{
  "n_layer": 15,
  "n_experts": 64,
  "d_shared_expert": 0,
  "moe_layers": [0, 1, 2, 3, 4, 5, 6, 7, 8, 9, 10, 11, 12, 13, 14],
  "balance_loss": 0.000609,
  "vocab_size": 8192,
  "beta2": 0.98,
  "seq_len": 256
}
Below are experts of layer 7 (counted from 0) of a mixture-of-experts language model. Rows are named router (the router's row for the expert), down (a neuron's output weights, with its number) and show model dimensions 0-255. Each number is 128 + 24 x the weight over its row's rms, rounded and kept within 0 to 255. Numbers have three digits each.
After each expert's rows: a language model's description of what the expert responds to. This comes from a sample of Wikipedia text that the model never trained on.

# expert 5
router:133138127102158097114086156153148137116091136144128097160132117138130137117117145077151137099101125125121133172121114176162128133142119118164106109106106099140104102091163122088128111124172162146160100113140153105131127107135126109184097137096090140152094138151174121102168116126112130108130141188145116138107116140134154157116161118165131135119143122098154107143140167119146094113124143123153121092111122158143143132173143109129149138179147133145120175130109111123159111109137098152155123154155145130108116159120098126124111155090084127147135120102119126141157141116123126141151099106148155138121128153103125139133083114101057140133143145124107118121163114155130154156145110133153121123136101064133153164145099131110106058084152171143150193132121125087090178095146143
down8:118094143111118123086164132109099141110115122093134104133126130120127158142159153139170120124134168130158094159123181093156131189104110151147091156143140104090131125154141153155135141141106129125100101092136118129169140183165116143132128119130117125149156139102134112126137113091190133122138124112118157149119147158069136141123120167117109148125136086101094173168135075144114125113116113146115112114119160100170158117131176096134169111157144147099132128096104096160120132111107137135139187122113116147130190115139117085162149117098084162139156113103143116136114148151152133125099148146123107065128135119136126157130146151094119144116120111108128105138091115141114127117099131121152117135145111133188162103137144088168124071095130158111115124130144106110092077114118114
down9:156123081141128129163112109128148140122163113126135119149116100130103130134119149120120154143147139088118147130170152142151089120140099125110126146163153103173158107118137144142152117147104054105151123128107118135149145148107133163087173118125140144127135116168150131135121144182168150166116124134157123118130139153132137074127119115113113133079184127136135147151179141172095094140122108108116130143105108138149100154106108135139125143140098110164171102117136110126143112121101098137145123125144140150145140103087149174113153088116134133102147103133118134102139060159131132125135201121118187135081165092141095165140145125131130083138131149136106179113131156152123122117140176128147198137125149105135094103089124146130140129126132143161122124156175105099141102153085122
down10:141140121125145131121124095149116129124088155123154147149104115167123121111146125126131110115155134123096146117125054142154109117112127137073163114110117113113113133151156113061144116145121145107159091141119117149165136166128135105136118143118130118131134147133148161166099155090104101099108091128201114164136102120154174115190100122119125130127079116139148114129124154128133134075094115146174105122144156098130126148129153133115127153157071111131139150081132121123104148137058144153150099108136105109174089153097133151145163141146142140094147127142122117110121159177097110122153102108152150170132152108148138160098079112156105112099122144128180135136155111115121092149134129144139118087121138126148138130122125093143142106116102140125151098048123140118096120141106103
down11:135162120143089109111173126145139100106122141131148134117153151120127139151138157151125140093111160154125129146087102142180089127126140106099105125071119184136134120136140107120091130146138128174152141093134155135090097148141150155137139139134135148119111088120148144142132124126131105160108110126136126147108114173101117119145124140111153124154164097118099152164117107092112099129136117136153152106132121158116134102104149167134126175138135135115108100124139162120139130137128149185143144118129123178118162128111110145143138094161075146092099125154107130096161148166172135133127130165164131104134142097135173152179133129086151123138164136143103134102096085104143127132112139175169211111084088117138116117115150107124162167102162119076135145143144169079111151158136121
down12:153153125106118140147157133104169125127091121120146152137107083158112129137098141152143091114139100138124120120122086119085130087109129153128144122140139143127108146117109137092176115135105163154130134139147160120102132107140131158117114146119112065099124123145129100140088153163115067142118131102102132096106136079166117098172119121146129088149131109113169107136118127114120142184132123152148111168112135121114152118114096119095122144107113161169150135086112141110128109098112122117109155116170116165127116104118147134153131131133154149138134110140109199126168122115096151082124157174127184133122169151142155133148115114153133101149168113109147195120134153157142142156190129129134155158128090119128088114070103179124128149120094116125167110106101123153126127165153111
down13:165115121102178101159113128130140112134153126126115093134132091107117100109080163104131159131133134116144149181146130144142136153141108116107106119090129099168127119157146125155144099156103166128125164150093132085084127146111162113123153132122109088127113146146110132090125135131137120092101162118160125082130105121126084109117104111124141087147108089089122085128118108116160107133169087128149138162151094143115156153141161125145121125130118120156071093124102148148107142126138133159095151094141147149153130147152123154098189189135126115092130102064125119137122138092083145158100109171117132138124126138127151179129135127142139106100153181123133151151118120143097103160116150162138120133163120129156139147145110149132112138111125146077139103137117103126155167108052132
down14:081136114114171175108134149127091146151156128119111115160127124130127119120117121099129131124089144128103149143101145138146174090104112156135086127102144160130150140115152101135122146145154140086116126131181175117095161095146154119084160093114139120143142145101135131158138151098119116091111102157130141139130120157100130147110122172178094139119129099077119147099063136113134170138111138153108148097130153129144125127136117123132094138107116107136110122140115138127121175133102139136127101167126124159096106133092143111090143121155133167114146137124106131090138124096167129148123142092102098145095132107167123156097091124136130146115155115147108105135083096154143166072128171144109129129130068172149126108164138118147141154135142169134130074107182177100143123157173158
down15:116145121128084133126091149093145136144159119098174100092168110144117126113108143100130130128099141152096070118106146169136105129127134160098156087111105130075139127107111116155120152089084116141136178109129157139147123087132159097064135142154116146150151154131127123126114144113153142130119158131155171114127144134170153097101174165123137127165190115146159131097137131102108138118143157110164115132133117085152114121169164078159140131105122132113137139146111077102117097144135110121141155110174160119100090087114118159166105118129137134145143126113116148151135123132138124119082113136095120164120120160128176105102118166162145135173105140132137148098172092149160132137133087153078135131144107151142137143098124078150138138120147144109131108115117098147141109134083128
It responds to: Digit pieces inside numbers, especially zeros and round tens in tables, years, votes and percentages, such as 100.0, 1870, 200 m.

# expert 3
router:117098160113128161130162166108133124097147106164097137159152083165116081105142097104138125187122089110127182102099129117133118135153135109113108113173159148091151132138151149117086161099176126165108131130117086143112112134111129138137108116142126132146121162186116143126147158121120156142106070107157138163113131102107111114107138138150117134116092170131103111127104151112153120098158119100124146092121112091153141167141133119133125126111095118127116121123173109169134085150115143094143110118154159095096120140093168131086128153107180106111136160104148125100096139128134108126131101176135136150144135159124115088134196117116101117158095113131149168124122162093159106126147153106148155129103110165110158111097106106163112112098130109132161125141114104098137156145105109
down0:113168109177120129109119101128168162124098150136131162114116205144087129104146130062162160149110098087136151141120140139116145138156115133123172108108127116118173126121133130126125133136102112176125090138142154135119135112151129151136106105130147118108113131123141162133128166095052113128145096106148139136151106146124144127127124123069109115144175113149140096165111121121160114165095123169131134115131147144121184123152138153167124107135121115132181108148122112113138105090164109088129156160083110151134126118100178120133117143107140115123094071091115125178143160125129123092085142141104099102170145145151153115089086100116142144115158125104124112138147124149168158139146139095109136117116126113104122112141110160157147106154127118158142122152136133148107077112103082
down1:156115110085152125132117118099150140143096085148090107087109128109117141147162109131096117078094132134087143145146125107155173155118167149113123125102151130120145148146123092101142096142125134109139124095104135104135122124135131140137115133088137077137086159134138173143106090173118146098082168164115143121179117143154103142112119130167172111116095116137140149133157139092092126142124111074113136105086143134156151136139105121112109140105135112117134117111149117119092132124104125109118083145126088090151119146178116131151180137151096131130111107127132116130088152117117139124164185127146076120121150175161117159141090157100159156125144077123145088171100138117177131108121118062135132110160166116148142121121121131125136139140136153114088120112103142114151137121158175
down2:139101128150119091125141062118120147090138114114128141161071089142110132094138173165135092103149140143173137107114126141164103146129138167107123118147140132114127105114150158141054114095117117122102156144113117134121131150133082156165142060052158159128128118081106103084134120154172142133120127112127092112132103116158105139156127134170120140088103128175144137146133072114142147143136104103130164138112145158148127163112098126130152138153175127102128123166116148113102101143120127112136176089151118122125122130122113147121147121156147130088145129122163119117147140177121156115134131173113146093088110141105096117095084103111118159172099146116114113145120156138154133110116153124143162119148115128113119105104131141153139178108137118171148078129130146151139119140138132
down3:125129148143137144096185133095112090124132129084153133111094163110134115136122098146127168132149130136118189141097145125156187170093166122131131150153131121138138135106082136136129102116098123091141142184117139093122112097127121120173149150058169140130127132142113147119142138166140094123122128188106099132096109112104111122089113146136129142078145120117139142154132150145150177132151097098149115138122111109138135161097111087143187087141093076107149109098147113109128090132140130094185107168151140135080134122132148105115116150146128126153147147096113135110155146112176101135092118151113121119114084120095108148123134121128129094126132108168127166113148138133125157105136150163137146097089147160143114121181122125084117105138148136148121165114157120129110133127108160
down4:176138149116123151128089116130148127164132171148111111115138172118145154085134156159152116171107107158163147130135120126133100111117103162131134086110144135086134149135102128143108095126150159121146159120140137163107143127112128142099177132115139145071109098132127154164111144160101102125106102105110165138099170093146169129181122140087101119139080140143152148146103111119118125112154161163142162120136163131124162125119083160099113110161101177113146135120109110106119158136139136121113151085151128113143135147156108156119138110099149120161154128128157129094124117084123136132149114128191116148137147146117137128099099148104120187128112157137168124109135069123142114151147138126129100105082147152125125096123113140128148116138135110109115177203146115151100127197153143
down5:096092135157135100138125087147100097139129154124136093127117121128138087110123158140103122110126117142155141127167109127095090087154158163167145103146149151143114118131094135149092135181120135074120146159166149138110104125081132124139114114104111135131169145123117080146095088166180119139080133110171122153181125125131131118156132137150092108144114126085149179100175118177138153109113121128108145135152091096151117135122122104159137139118162112118082089108124146145135104102108152115120115137164140137141107107126178152132120132114122123114115136108102134076142143125121130133127098114123132115170128077066115140128140150111110165109100167140100148099116093136150132136095113080153147110154153152110194124119135113151154111149103117149146101170108155110118112120093113
down6:105153146113128137135109118120122096110185099104116165141124108072132150143153159102163144145082095132116133098141096123140108106127128146101092119101165171138122110086132140130139108104082161127121087126102137103122155144136145135149102099123129112114144121133090134148113144125119131073143154098121184130103156127117148113115097127108139119120163143114160150158118122134069132167118170113149085119111090123141112131164156116117131127120118118121159124126069073161165102153147087139133151168116123145126134122150138134122138144101147144094120109119144148153113126100145115149118157126111102134104134091142119172090124084140100124157190107175174105140170166132135122137139145172123111101114105143119107139108129137092140124061102116138128115142169116169092089175118148
down7:123082139130136125155091143158102106165119120127111146119095144116141090124139098130150161103112113151102145132128102085108149140112151091141148097127107145158103163144094134167124090134144115095132144113143186093134140111104114066098090126117147121175144170125169103104112133150123166105155140134152152145148113127090142117111138139092126135132099140143110150127143180107111075122159134114127188121137123148094134136106150145095137128130121117130126099128155141149128182140137175136126164156130150140125095147108137097128135116143134151147142095110135163096128133157114114156133105140130097079153113123154101136152083107118080136090085151071143095101087103151125170125151175124103153118167099136161163105135077112089148154133119149129116158101149145141161107116132116
It responds to: Word-internal pieces right after a short opening fragment, such as b-igg-est, n-ep-hew, bird-watching's -w, long-est; also table dash cells.

# expert 14
router:158143173151124152111175106164165111151125126127136191166094126080153152140137099143096111106127111163105150132142096105128116159102107103124123122171169138129139105120110102149111108157096148160116110101137094137117147090142132145100149132127111148085132105120092122110173131154133115099088151156112147106098106133140145143116169111087179107157105155100101164111117121101103157107139094148148086140105087108119149138118126139165133143136129179157153115119113131137127119120140134163108156129135110120117110137118131101114110128106154145146129196174087152157183067101109112178159146136136130162160121137135115144096155115072130132138111136162138166143151122115130159111157105139087145131085152126140125094097123107098140158120104127124110142123125131105147142138167109
down0:117134118111136163144109119146128117153191153132122137112117134142178143121125148133075128151139120100105143123141142143109115124144089080101119155148116140143130162115115141082179134153145118154116100100141114138091137123092143159156108085126100112186126106091093171136142132102121109155166164107098064147120130132089106119148096111141101140164145120094103167136188130086192113118131116136142126166143124140140159075152147079153133117143071141134157127155116101130163120123111137119103157174102153112076159147145144122089122115135111092159134117141122155117139134129102147124146115146141076111123148110111142131127116174103134127144101117140154133123158159103117135108113123145136122101103083158145151155148115102175137071148114146162117137123119119113109142120165134
down1:175129103127160129118100156140122101142155098162157122107117092126102175076104162136142130133170129124133105143149103136156109109109129141143142078146157163158148073167109119143134114122098125150111168129114082131155139140124141141120125163117114143154109123147089110109099073146128125138152137072148125089138134151095112152124104134117114167156073134112126151103111081156155166171114124129109147142136099144084124159065102150126101119135175099151139176126096163142150127099122109128104179107140132128124111126125120111144097108145142105154104125108102103161109162112115110142115120143163128160145141149088055139137096130135145133134116165151146125100154128157101116154122124143141154081120084105099096131133128109139147140142144129126165127177128131152155172138140133
down2:153112121145162154155128129084101137167143206107146121113157135151107090123109145115118131129122163148126144141145124119122146083152123113124138070160155103117062119162117143129077132127115125082135130149134140142116136117103139156134157150147117136107126108154136096124126137140130097118146109127133116139145133137129134178115106127121172148129103140153134074148106121147159135149114147127099117150145129128146121119141116129113117117087124129135137113126126097152126088107157136104084155144102044139122092105152152157095124197109130153109153150090090113102140145109102174148153136128151093093116094139148137094163112128140174112108126117149138144116139170143109141101096145101080167154109119132149165155138153139189131094122107118160118118077134136140141195163131112
down3:103129150130118103152170119110141113153120163124170106137147132146159144160143117118122129145163140131155084111092142102144131124147124139186092172092143156091112142142107110170119115114106162118156129114123115116125152152111118121131172111115107115148136146101135158136136128177120125098133130148127104112145123140157123115123123176150113166160102133093138121099162125101094125137136138119109191153097086111115136101156139089101147097129077110160145076113087152115157170115120108112098127101079158147156125073119121093124174119150103150169181106172129146098145096116140154124097166099133146131119140070158093196153116137112164132144108126133136158133129065120151110133136151135119127111149142149105144121123102157091102116114143118124104119101122143131126159103122146
down4:150084143125150125108158144155140092131074134105110144107118132121128109144114128121078119086137103090147115097152131124126151120117153158158147164115139118124109096097112179139127141131191147124111073148107101163127105099098102154158115117115117136105133152144148114056130103150151136128115122138169118125104135122152143134164108109132141126152146099100106147107129146151120122184165102136129136098131192154126151115135111121121141142156178161109153133127140146115126117122137099132123140157106143160115122088153155114113114171148125139116125114156093138118161149146195135170092100113131154061154136149148125127134110112105111158139127113140110121153158153131114111139122187142116106097135090092114107110103168083082117134118113081179133125134133151150150118146173166
down5:175102124122129112100148129133106096093152099114142125151127123180158140116145157149128125114165116136145133139115102174172144132121117085151153125104125136126088102103159106098109165143145115104142076102089098124115118148130117137154155083113105144134127127143103140146135124118117122111119101102137105083150132081144179105136169101108107130097159139113165106080122115124147136186109178109067120134110146108102130102095119109135140129138134097124180146133098146117150107134106164121101150128191145135126089139134156134150161160090139138146122146111087105122155132144132097149116098138145107144176110131082166152107144097169146133117106156100164136123144143192134110097153149116143119133158174166126114136098140151132108130129134123135180133146143140106111091177143135
down6:099129119142126121160094127147097127139160135114135140107158136137086133105137154177170116148112100159098116117121140159116085092108159078183114104140145098120168167130122137138113105112095080165141148159104102085114094138101125094160102106048110109148145133109098113182117097126108102113121135125142130168155120121131130124118151106177136145144129125148140115134113118124164126109119104139180137123159120121067116129119091115157119132148133117169143132119131133132130145125148116138160100094154135137116157140118134135152095084065148149133090122100128122146167118118176105141132132156150146128155096141148169153137123107172126123101119077138134125145098154117101164109140087106098112086116097152130116130095106131128127122125142111104110113083152154145119129079174161
down7:095145133126127101111109124136093130128123130162160148148106136130111116156111130158116163152146151127140147104152134114095141132110116113108110085146084131121103076123119100123173112097113112124089134078087085119184133163119081120118097128120151166103151092113114116149147105111124131141138127151148110149109153160149127183111149148131134111086161142117128166149158122098099128145164174135151143131151149155126147149124071084159173110128120111106132089145182141102083115093162122167113110127132132118135122128128139165124153118121128126112121128148151125116137129136121067148150145134126132102113186121164136141115160163127153174119138120110111116099147122111154148146178108153117091122091158083116162114157131115072095080152110172122100141092135119133166119133094125
It responds to: Word starts and words in album credits, song charts and sports seasons, such as lead vocals, mixing, tick, play, season.

# expert 41
router:107134133104114087131084162095117101125133133114127142138179139146101134113138106104129127082137120101121150130125174105101148114113140152153107148132142140100120149089112132095166078150160161085130091107120127185134168117129125105136124120137102099114126084155154070131117158147119132129149142089119114139103112121144139146096122138148178147146138091119083162139086100149137150133121125096140108145141118127089132136110152109118145146109168103116070142120105157080117166165114115124099077136140157120168134146170134134139140113137133156102116105115153136142117150161098088140137126157133172136145081144109172134147136076125166052147136140086141116137129115171141149113152101115109114123124123107156157159128097154122161142090134125133160133127127103087134177132133156
down0:168136093145117128170104149131129108158142157146147108124123148145083122132089141122082186128121112149093116133147106150146150101141142165137098092086153149116112108123120125111134083137103151111121113147147115123102103151092115159138156116134143095110177158133102112107173073137113121097147124138130109139149139134162087094124097165180110113103121089131139116123163122132131131156145140156104154123184088101151125132131140134116141140137062083099094126167126143099109100142161165072095115087137150163172151126173083160156126102155154127095124074117113129124138096114136151175152108086134122093090114132109125113142119143126130115114120104094135095124111126137127122124127119105116106154098105117131130098118110119122134096102095078132137123144182105134147149141136138
down1:135094159143106128153137138193086113143107135137120126083098130133071165147126096147106139119113145102121124134138104145104154158139087128170154123145137129132146181168131126119118132157117107147118152113176127178111120141121147127107104130160105134068175152136154155148151108111108084130117141130102181126105089146111119148122128146147153137140113129116132159081131091104139141149151130182118098151166068115098089122129132100178146128107146084146100157116125115137137156134105145127112155107119166144101155124103120111113088160162125122124093129103138139131134119160154118120105173121115093139168080158140102095169139090135125174139138161125175109130105158101130169090137185136135109117124084116140143162130118122125112136126123128116131104115137130141111150138155084
down2:144153103106114130159160121126111088128146154117104070155080130158165104147100089119115075126105128126114148133132120110126119159128113150081091072146171154143115113151122107101132099132143138069129137128101130129104133130134118130121088107118100149155139112155163163088102154104159086123174121136138150130118151125169113126134135110107153106116174128122150173131111107126123111125094154082146111127100122140125138125084179104142122144115125133147165160142127139131147122140103109124095112143112139112154125149135139123158175079136144174147104064107149138104127148131106167090136127136144169149118142099136109141096094141141127049155133147100102114132144157165108126108114127177139118166128099128133152114135161071177162139126096132125111129178116115112116135132141123
down3:114126115141091127159126162157121071157135110105141158077112119144113147155150086126109126139157137098102113166082105077115193157128120123110126102112110148139087161131108123128142112148155115129102131096162126112148135096108154100093133146185112110113122123147152171100137115127110165100142130115161138091131136102056138104135168158145110093107099146088107141178106073143100143146158096117154093145132099144124129121146167098138132110116124129139113133122126123152173158106107111152105100148103127093136143145139115156129136151116147112130147167154107104199126136156126139150115124126089135114121142111122163110099097125169145134142125109147129143132129120085118119139146108144148156109109129159134139152201094111139095129142127101123099158098153087119111147164116156
down4:140098128107126126128148116117124155158144109131142136137104128133159131152114175130151127142131155141151129151089125112156148125137149184131104161128118107129161177170090093115113202130114157124172145143118128077130132112144083122131161146115141094160148122136125110104079147117138151131127127134170119168135127142102124150136122121097119110104115144077124119096169160132111083154116125139127073090089157116059147104134157145101104150147113105112149100136171111149157111103098102132081124099125122144139174136114104119125157136098141112135127102150108064126138129123121110108153105115128109135090128168099149127117089075088155132130139141135122114157161133150133118144094116142151137087112148146091130059133148173109143131146139106120113103153133109103125110117171176
down5:161121145110147125137120116157121124126103119106111138098085132149132122168079089125091107172128150125127119106102159136143167120147104171115177123104187142095111129161168165129116144086145133106137106163118127148121118078164094153142146105127100161127132098165100154156102154094110113149168139129152115096102097136161156117111104120123139142114168143109139181142162122108134137159129105090131169138143135129078109136133152117122136145177146111121135132106132157120118138136157116143093113113110156133158093140154118195124157119153143170107146152111128144094168140128107090087121087127135133121099136098125166135111123154157119169145120112123134074159094145136122157145146109117098107161102112113137158095121116125084190127142109064121104142127112127121113139148143120
down6:130130155118145187131117118113140161153118143159138101156119128131174137073118125123131123081100077121098134147122130151120094100121147109166154121157187092124143112123123072179124128125157153152156091123104109141128139163138100148120109169070139172134133106143124140087114189104146124094122124136139159178157131118080123077149090166152111147125132144098109153130129126139148144108129157131156125136132148125128091109111107097144139141136110131115139131145114128138096075117152138152125146161135075080133126164152106135135116141126151139118103132119106129125133161108152127136093091183152164131119113097116126157154112055140144161084104178125126141157072133117135155130135106114120130139099144132114154105125140140145136148120091144164147143128138126113081089123127111
down7:116110186133166164101125154124128152160147106117090161159124122090154111135152136117134125086119135132124103137164103107105109112125108143124122108116115107084099136114092136132154106115168126151110134129096134174108170130119127156122139085112123114155159160123153095170135158100155119165137118092088106109159091124129142112149147171085125091112140157147117142151116149093116123143149128087188160112123142154121094107153104164134122070118151191111162111098141119133120098131165136145142104148164104141153163140099092139102103115146114145128118119120132149130165128115116149112102122171129104083126112133101119086120145102167133160174118135140140126099121151153148120132170117088102117111167079151114179123148109114139141116117169135111125147154130060115122123155123102
It responds to: Periods and closing punctuation ending sentences, including ". and )., usually followed by a capitalized word such as The, In, He.

# expert 8
router:117155085101105135145141119148157144107173103153102115087112134081142140122101137136109098116109121115138144135129153099149125134124121172132135157109147100147135153115173110095160094102163122132139088116097143097109138156113121127117176155137111151150088153114164095111105147123156120090137158189105136138145153145154138167162163100129136126116149119122109139165082141156140147160156155136098160127122105108115159154155100147191104128127168144123112102108110102152102173131152153080127130099087098127070137133128132145081138101147132119128117185098117110152181123180151115110111119147110171169116116162091166123093142121125138137128092098122144139131106118111130118151168127149116097112132151134118108141105109120093084134140119109095090115106105130140109105097128145
down0:104150119163160138149152145084133086093134123131120103107166116145133148137103105126156113128127127107132144164123142109162157068123155102135185131126134174131106101141117126143132122114120115144124162154141153137105168085182109145140133112105138115093088107146143127107104150136111138090107130095098125098107143135139116117142129108110182080140117096118122167108103078111140191149093173135110173163109141162143149155101163113089098136117136137159110091154130153159161165133121135136137120140144113112114141133171131104121104124137132119114092163135123153122080107110087134135085168114123089148103092125154143115131110086134118139071144089136126107143100165101102130105146110108148167164168133127138151139159122111121143118153128101104181136148143127162153086115136134
down1:115135167112112163084115167122107160094112112149095115134138088138058135148115120111110141163096148110153119153090129150156153123132123125136093120113146102109095095093175142106099119102100119153131105089114164086122151169129127117132114118137156145113175122130093143104139070130106067145159145131165126149112135091115128112146132154154138139130125133108136124151147099123097155170129133089136117106109142121151094111171124146126151146170122146131142140116115121099157127113148139112155161123115120135130161110148143114173130119142138142081145078126131115117131077155085144142154094151134136079100129072136106131132132126109106141176156116117108098140160127100158117111159162119123103131144080104122074129146162149164090144137155096163099144132152159151170136122111154
down2:161107136100106162116146144169144142131111137125145145111113142149102183151106117157083105113113152138104085157141114148104118113070144148156162095125126112104127095121126119140099149141160125170114148145126150118080158186128151116136109129097105127143167152154119140110123138141148133151167134178134086142112111120133133115158103100098110157123083136107091149118156150145149163131167124066137141130171156114143151085128133119085112134153121185123107134142145096130137126141119107179126114092155142110178120126160115137139106120140166129102165128150110156104145111124158141161085143172137120085107145105107128117129153142126069168092147103142089099106115157148135091145144145112115138095142132086111089152122145134177089132138129128122143116113115159140125172107126148
down3:128093112161109113156138105125141074156144167147135148123118163113114128155122124107127142157095147114128159141093112176128115097178139112151114129110099112108138176142131123084171141110071101160056100096167108122143108135133120150070145086165092108111110098126096088160134172106152159151148126123139116134106100126138104127134103152117095090098131127142112119137165168160151141121117146104086158134134152108106109143149152115122120153105143100157145159126187140120144119116125109125127119151105151105166115162167082161160178129131109100121102125130146135107101136140141141139162129103118089151138128119136133145095110094103137104187093064157131129155135094115119141130130080137129102119139158124120134126143141139129122153109116140150136136142130146158121070131152157
down4:112111109097106100119125133075130103101171135153125112159146138109128167161121083150134163146133133171113159163174156119081154136100108154164083136149135169143121115118167155113088125094128131138106166126118136140143149083117134164169119071099115126111133151083124123150136161143119143118138113094119101114086178136141135120106144121084145137125128108107130142077124096148136176154114102173149112108124078104146125117120143124090120107122138119159122091131080124132091129133164106105136121129112088140098113119119111138102141100153137129139061179107116128114126142103122104107103141142154153137128162151142125097154169148130099177088127145130144124140100136165132156121146175149135115133136117152124104147098139158130109101155130092116131162136139158141075160140089143
down5:128087112098147112115107093115125152137140122114118136115066142125150181111140166154162153131164141084141149103130117132110110134098133126109117106109159169136090133123132113125130094143142121097144157139135131102148130104150139105103148077095128180155101124160136124095115135139107142118134144129139128090112141104115105163110153170110157106165127141120149149106134136144167144137127098155152130111118110134148101102182095094137149126153155120118107145181134115181129102144139132093106110127169093172126096144076092110105115123141093168128155100144121127133109176165119110121120112117158137118132075117140138141101117138141142102098149124126135144135097179156116147162159154166157204142097157083097131165121108132127125062135136120085092152121117137125141140131099103
down6:109191095084123133133130127109130147165114093153125125134117097161079125074116149126085112125106125141087116110136125127148133139128097109126130123172176132139128136115121084111156115187114126090125168111161144115153140161165082138125139130128103141095114137124108144140136120119095104140138128095122120118132104107162137174130130124168089136109146117130090134118108127144136143123125125161125116158113151080163107158131092165135117145150076121110142130148105147150149122073121118142159086194147123104124119136135107131139115132115094156099118087139115130124110193112147100148112134183107130177122146180176147119102066104144135095134145122116136134150085132164095128143138091138113105131121065133106115145127120171118125179077136117133121127132147140150152117141131122
down7:107116091096141143170119125129112134128132094093144149108125091089151128113101127125164157139090165150106097084135158109123111117156119106106123121122144126157126157136139086132153105139146110166114160095145141147160163118155146144127144112153110133118182125097120143123129156126108170121099144092169144111101136084155119187151104097179108129117163145153148144125100075141109127144147138069120104168144112135171189101115106085140095128129127108112073092123143147130116132096160135075128098120148125129119115145173153113118110120119134159148110140108145138125143132085136130102099116139078123094082169133107150141123120127127128097133154081126147103141123174107160115146155076116129146117117117118139117103152137121170134102101094091141146138144122166113141155090126158
It responds to: Word-final suffix pieces completing adverbs and adjectives, especially -ly, -ically, -ually, -ing, -ed, as in purely, conceptually, initially.

# expert 34
router:138126121085085160136160117126163139132121112143162116109114133130155077143120164118110135120123135142172130111133105112160094139150131140123122140118157096134105111110147099108108143114137108159095174121152139125157117149113111091141086147117079133169082104149088109111091091100124165154180166157119147093096135112127129151154103145119145141105119123122145132154114155168093040149155161143141142137145155140108117109135121113129106106117125186095117143088157156117152157130156139145137109132091116100077131100149116125120106111151103101174146108137108110105139169113090156099143110165168134125170181129142140119173136140183133133158136101143116107161133123116134090093118109126160104128109124131157126121106134134114129146128114134165135148077153144137142100101121176
down0:125087087144127134091097145080155122150106134125078121095148101099135156111174121148128118143127145148119104089094085105120144138162156124155129122133142119102138165080152133139124190156083140127133118119138125137164127118127117137119123123161062123118128137112095160104149133116120185151110142114133127170141110095116135098147147111141135129123146136125123164095143130096147139125095152154147135141086181133125124090148134172145154121150136130142074104181105136099115139133121071101151087073158087124126136176133126142088135155158113098138110171141119104143113163128153147156137138102152168111146119116104119132127133143139142155100140135115085118121125113101112094113111146141100166137160140104111117146098088149133134165175185142108125150131085087146115124099117118
down1:109076114175161111162179082153150171107141108143142120137139122135101111118126176154126134126143142094093116118148107089117149158160151160154130168094149123158160117144103147122129169132085116080135128102114095150077108112112097137117075117113085128119140117125125142139147138144102127105115107157120129100168126135118108158157094115089119097109112108159126111125134164095097146118112129104090091172115137114165123104119149137151136137109142122135120085112061102132138166174117142123136109166144111131161115150134090102110176177124128143101122135104183138093158120135122161176135131143133129145138098108115151119132088113103117101148117123145129119149141153086109149111132148091080131115110114131107119116095123054159146140115129152135122149106145127156125119105107155
down2:107145128111114130132109133145137147103127147106116112124098198108156085100103151127102105115126128125139142122166118127122113127130115162097096092180112148136139099113139145113097089180106160158135155153129139110149130161145122132168144152124141133170182095166138169115103139137103120125123117127137130103105157096108152191122158114157108147070151144112091136182162116095159170131103135108134122112115133170109126130149122138140149117174136148148113124178108120117105147135149129124141170156169109144134095093065140183116172140145118123147136135092114106138115135138085126123095110156101102111115118174153134090124138118166110121130136100146104127127175173147146125123144144178099132123110146134108134130156113141149134111191119115149088126168130128103117135169114107
down3:142120128143167133154142120144190108137134091144143141125136098111131142143124148116189111099088098148144110106130131097163131090151095186124126143104142124108169108093110119147130120158144132101131103139121145114152117115154151171179123101127151134181137133080129138108081125103155107088113162112130082174119127156148115144130127139131100152132062134125141112130070108127116107123151140124184106142163115125121174144104129115106092167142098177097153156101118130137123107135127136110115119106146077122138120150110120080159111140142151102117177084126147161122148171120092132143133142119143147113140118124100122118138092155142155144091156133157093115079122154127104149149166107119118147103109117123128125151145122150135120133172124137092131114120146169081145174081119108
down4:160155120131106120151066118103115116139088134126105128101116100167158100118130124101124122133118092103146176097124099159105130088095137109140136102124166131131140132090143132100174111136116152102125098133140119096120113118094112170113087114104081156122102106142142164119126172107136115159132108158154163113140119151109158110106147113121152114142122116149143123156059081140130137140098100129093154091202137156131106137091152191158120144132117120090158121143132137136076118136125148140124115093095116155137101130105155117104126120105143101115128102122135116150180133145099141132176148144153123138138125134123159062163126121146124110123150144120166122124130162132148131138114062115130151130131120161167184164160105109105141141145148112084105133133102088105130159126158127
down5:136158151121128104127147127172120114124140135123165112147137151130103153145116139151124112118138149098144127154150086107127118126091130145108126121183091125101096126108135130162094118146144119127152171139140152087088156094139110102121145155095127163155141101120127166110103088179140127146170083108111091105115083119084126137125182128135117133070160192139145142119152123150145110117158116119123128111141079116155141132133118088170142124138151142116112116197149103129162128155139097104120134143159130080177142144130111124120159148113137142161139124117172103113121108112120097067158099136098106134144142123139109112133163161132143152125090101115183113128125116173138077143111158156125146135110137118132125132138097175143111083109105101124085110120114147139100111136085168
down6:094160113133115125133123152084132122072083112098117096131112152124142162124137101175138102121095118155128146167167180161139142182140098103102145117135147180099074139101140102126142145114124139159088152126121097105121098118139140091111134119122100108188125132118126156105118141122084150060176116129150140102125132166134112111141125135154122178161159115162073125142122116124121107140066154147178130137125132105140137150132135103089089114119134127140110139136105145134129128132107142141134116145130134128122143140097108142137129142109109159177162089153105130131134097094150141153127129120134120123087171131138090145101101087091141101145083103110138104116138142110104104131185128159133155146148095133110146118117186130125139082143118110122136123168111122107139081146139163
down7:108166158133130129133122180142089127077116141101087142079159127106115134127134138145146161141131109152105142139123171128166104100161187120105128147120144123108124149142136110126121123151145112144125113135121142150144098127164130121072150102116116099109142137143067105134140076129113151140129110120114118126142118118129106140125115136188149132131120136083090076146089137110179082137121170178141132121127146091100102140139107154132117130122105163157116118149150130071148134144179110141165091110128161111106130122127149152116129142096141167120159080133108083118141137162090165156110125191108120127121137157117108124156124158127116136113130148114125169144102112125169100117115120143177071121115137128122133155131108117105094131130183121114111123150132165099091133119189095
It responds to: Noun-forming endings completing long words, like -ation, -ments, -ities, -ency, as in reintroduction, acclimatisation, inconsistencies.